python train.py --n_layer=10 --d_model=384 --n_experts=128 --experts_per_token=6 --d_expert=96 --d_shared_expert=128 --activation="swiglu" --moe_layers=[0, 1, 2, 3, 4, 5, 6, 7, 8, 9] --router_score="softmax" --normalize_top_k=false --routed_scale=1.0 --balance_loss=0.018 --balance_bias=false --router_z_loss=0.001 --n_groups=8 --groups_per_token=4 --init_std_router=0.0211 --lr_router=0.000941 --n_head=3 --n_kv_head=1 --head_dim=128 --vocab_size=21992 --norm="rmsnorm" --norm_place="pre" --norm_eps=1e-05 --positions="rope" --rope_base=44600.0 --rope_fraction=1.0 --qk_norm=true --attn_scale=0.0884 --tie_embeddings=false --parallel_block=false --init="normal" --init_std_qkv=0.0267 --init_std_o=0.0267 --init_std_up=0.0267 --init_std_down=0.0 --init_mimetic=0.5 --optimizer="soap_variant" --lr=0.0035 --beta1=0.95 --beta2=0.95 --weight_decay=0.042 --lr_head=0.00972 --grad_clip=1.0 --warmup_steps=50 --schedule="wsd" --decay_fraction=1.0 --decay_shape="linear" --final_lr_fraction=0.0 --batch_tokens=262144 --seq_len=1024 --doc_mask=true --train_tokens=1712000000 --steps=6531 --dataset="wikipedia_en"
Below are experts of layer 7 (counted from 0) of a mixture-of-experts language model. Rows are named router (the router's row for the expert) and show model dimensions 0-63. Each number is 128 + 32 x the weight over its row's rms, rounded and kept within 0 to 255.
After each expert's rows: a language model's description of what the expert responds to. This comes from a sample of Wikipedia text that the model never trained on.

# expert 13
router [ 93 114 138  97 110 110 148  79  87 138 138 129 133 104  98 152 135 116 110  92  85  60 116 153 181  33 116 106 130 135 102 185 114 142 152 104 143 109 131  92 126 147 132 128 123  86 128 122 123 177 134 162 164 176 124 109 111 170 126 129  74 140 134 132]
Headers and table cells. Words and letters in section headings and table cells, like Finals, Personal, Candidate, See also, Republican hold, and column labels.

# expert 57
router [114 115  88 120 103 137 107 138 114 197 178 168  53 136 154  99 153 144 136 118 124 126  40 149 130 127  91 123 133 138 114 121 185 115 134 132 133 148 134 131 111 139 117  89 108  91 124  99 134 164 114 178 107 157 152 112 114 112 103  92  71 121 156 141]
Slavic and Eastern European spellings. Inner word pieces of Slavic, Balkan, Turkish and Romanian names with letters like j, š, č, ș, e.g. Osijek, Danijel.

# expert 60
router [ 80 114 109  65  72 143  97 117 124 120 112 152  42 123 168 116 164 117 120 100 112 126  68 160 131  98  77 130  90 121 125 146 202 130 168  97 170 195 105  98  93 114 154 101  65 107 119  93  67 164 120 133 146 117 125 128 138 199 113 128 106 132 153 154]
Foreign word endings. Final or inner pieces of non-English names and words, such as -owski, -ović, -ová, -sson, Nacional, Juhani.

# expert 63
router [120 124 144 111 112  87 118 123  83 177 134  79  90 102 108 143 140 107 119 113 111  90 122 149 151  91 104 119 112 107  89 223 153 175 176 160 111  91  92 144 108 106 111 151 116  65 128 122 113 149 124 103 144 139 136 104 123 152 124 132 121 142 147 129]
Infobox field labels. Field names after dashes in infoboxes and taxoboxes, e.g. Born, Record, Coordinates, Genus, Phylum, Website, ISBN.

# expert 31
router [105  60  77  98  95 130  93 122 136 140 159 144  72 103 157 121 185 109 128 106 118  88  83 160 188 130  80 128 131 151 110 144 163 175 153  72 144 200 118  98  89  96 145  94 109 112 118 107 120 119 105 139 153 145 126 126 117 125 111 112 119 135 200 148]
Personal given names. Given names and pieces of European or foreign personal names, especially first names: William, Richard, Jean-Honoré, Pieter, Jaroslav.

# expert 30
router [ 87 117 119 119  71 125 131 135 116 150 145 111  98  66 148 117 165 161 138 141  77 133 140 115 152  77 102  99  81 110 155 170 151 141 130 111 156 181  90 109  85 102 123  91 128 120  69 106 117 171 128 129 108 124 122 133  76 133  91 118  98 143 112 123]
Words inside titles. Common words and adjectives within titles of songs, shows and works, such as the in Lord of the Rings, Little, Fiery, Green.

# expert 14
router [ 99  64  49  92 105 103 122  64 132 135 139 140 111  99 150 126 166 101  93 113 109  77  84 170 166 100  82 148 109 126 103 161 196 175 160 109 145 188 122  87 112  99 184 135  98 103 102 150  85 150 122 151 123 146 152 117 122 157 120  96 120 125 173 134]
Place-name endings. Final words or pieces of place names, cities, counties and venues, e.g. New York, Los Angeles, Towns-ville, South Bend.

# expert 37
router [ 92 144 128  68  79  70 120 143 127 138 160 114  88 146 114 159 126 133 100 145 136  90 127 157 188  90 125 103  97 152 117 204 153 106 137  95 136 164 127  86 119 123 102 124 137 109 121 107  79 128 126 129 161 126 121  90 130  79 110  92  82 142 157 131]
Infobox field labels. Field names in infoboxes and succession boxes, often after a hyphen or line break: Location, Born, Coordinates, offices, Composer, Website.

# expert 45
router [103  78 104  96  96  34 122 118 152 168 149 172  66 127 117 122 121 166  85 119 100  91 102 172 114 103 110 103 109 151 149 160 157 109 157  74 156 150  81 114 116 129 124 106  83 139 143 104 139 164  71 159 133 158 103 115 112 144 131  52  68 148 216 154]
Western name pieces. Initial pieces of English-language surnames and brand names in credits and lists, e.g. Sp in Spears, GameSpot, McC, Wh, Lam.

# expert 27
router [107 126 111  99 130 154  89 116 116 164 141 139 120 138 144 128 151 113 131 102  56  92  93 169 121 111 101  95 127 165 134 168 136 166 199  59 170 129  97 102 126  92 161 141  60 121  92 112 141 134  97 163 143 167 113 117  80 125 130  69 123 163 175 153]
South Asian name pieces. Word pieces inside Indian and other South Asian names in cast lists and credits, e.g. Bh, Singh, Kumar, Ahlu-w-alia.

# expert 29
router [114  78  79  88  86  76 153 125 118 145 142 116  77 135 119 121 125 109 124  79  89 103 137 163 169  75  59 122  93 146  73 193 153 146 178 127 155 139 137 133  96 110  63 155 122  96 120  94  98 151 124 161 170 166 101  74 107 105 111 140  71 164 141 155]
Nouns after determiners. Common nouns and noun suffixes after a, the, this or 's, such as research, evidence, review, confrontation, typically followed by of.

# expert 18
router [144  96  76 113  67  78 102  96  93 110 180 173 125 112 153 147 147 110  94 116 102 115  90  94 125 102  74 141 105 140 110 165 132 160 167  97 188 179  69 115  93 117 195  49  72  63  60 108 134 149  90 142 149 156  61 112  81 117 138 117 103 118 142 147]
L-initial name pieces. Name fragments starting with l, L or h, often mid-word in Chinese or Slavic names, such as Zhou Enlai, Svetlana, Nicolaj.

# expert 1
router [101  82  89  89  96 116 125 104  92 163 169 100  85 102 122 119 159 164 107 109 138 118 104 165 157 101 112 131  94 146 100 185 151 139 149 130 132 135  74  82  93 106 125 137 105  96  65 161 107 139 136 155 154 153 138  78  73 162 110 131 113 147 126 138]
Abstract nouns after determiners. Nouns right after the, a or his, often event or sports terms and abstract nouns: final, debut, halftime, attempt, opportunity.

# expert 50
router [135  83  67  99  69  84  53  84 170 145 155 155 124 139 133 151 147 115 136 110 105 110  97 149 152  77  92 143  82 142 125 208 138 116 182  94 132 159 144 156  89  83 121 146 126 154  54 108  86 143 138 153 168 120 137 116 136 127  98 132  60 101 152 166]
Title and name starts. First word of proper titles and names of films, shows, organizations, operations, e.g. Murder, She Wrote, Operation Active Endeavour, Good Morning America.

# expert 41
router [107 110  82  88  88  61  87 101  93 179 163 168  56 109  94 106 140  97  80 107  99 112 116 169 195 116 120 111  81 141 105 174 158 117 167  74 173 171 124 109 105  90 126 108  72 121 133  75 103 146 125 155 137 139 109 107 137 132 138  98 105  84 197  98]
Name and title fragments. Capitalized word pieces inside proper names and work titles, such as surname chunks (Roth-feld, Saw-chuk) and title verbs (Wants, Gets, Does).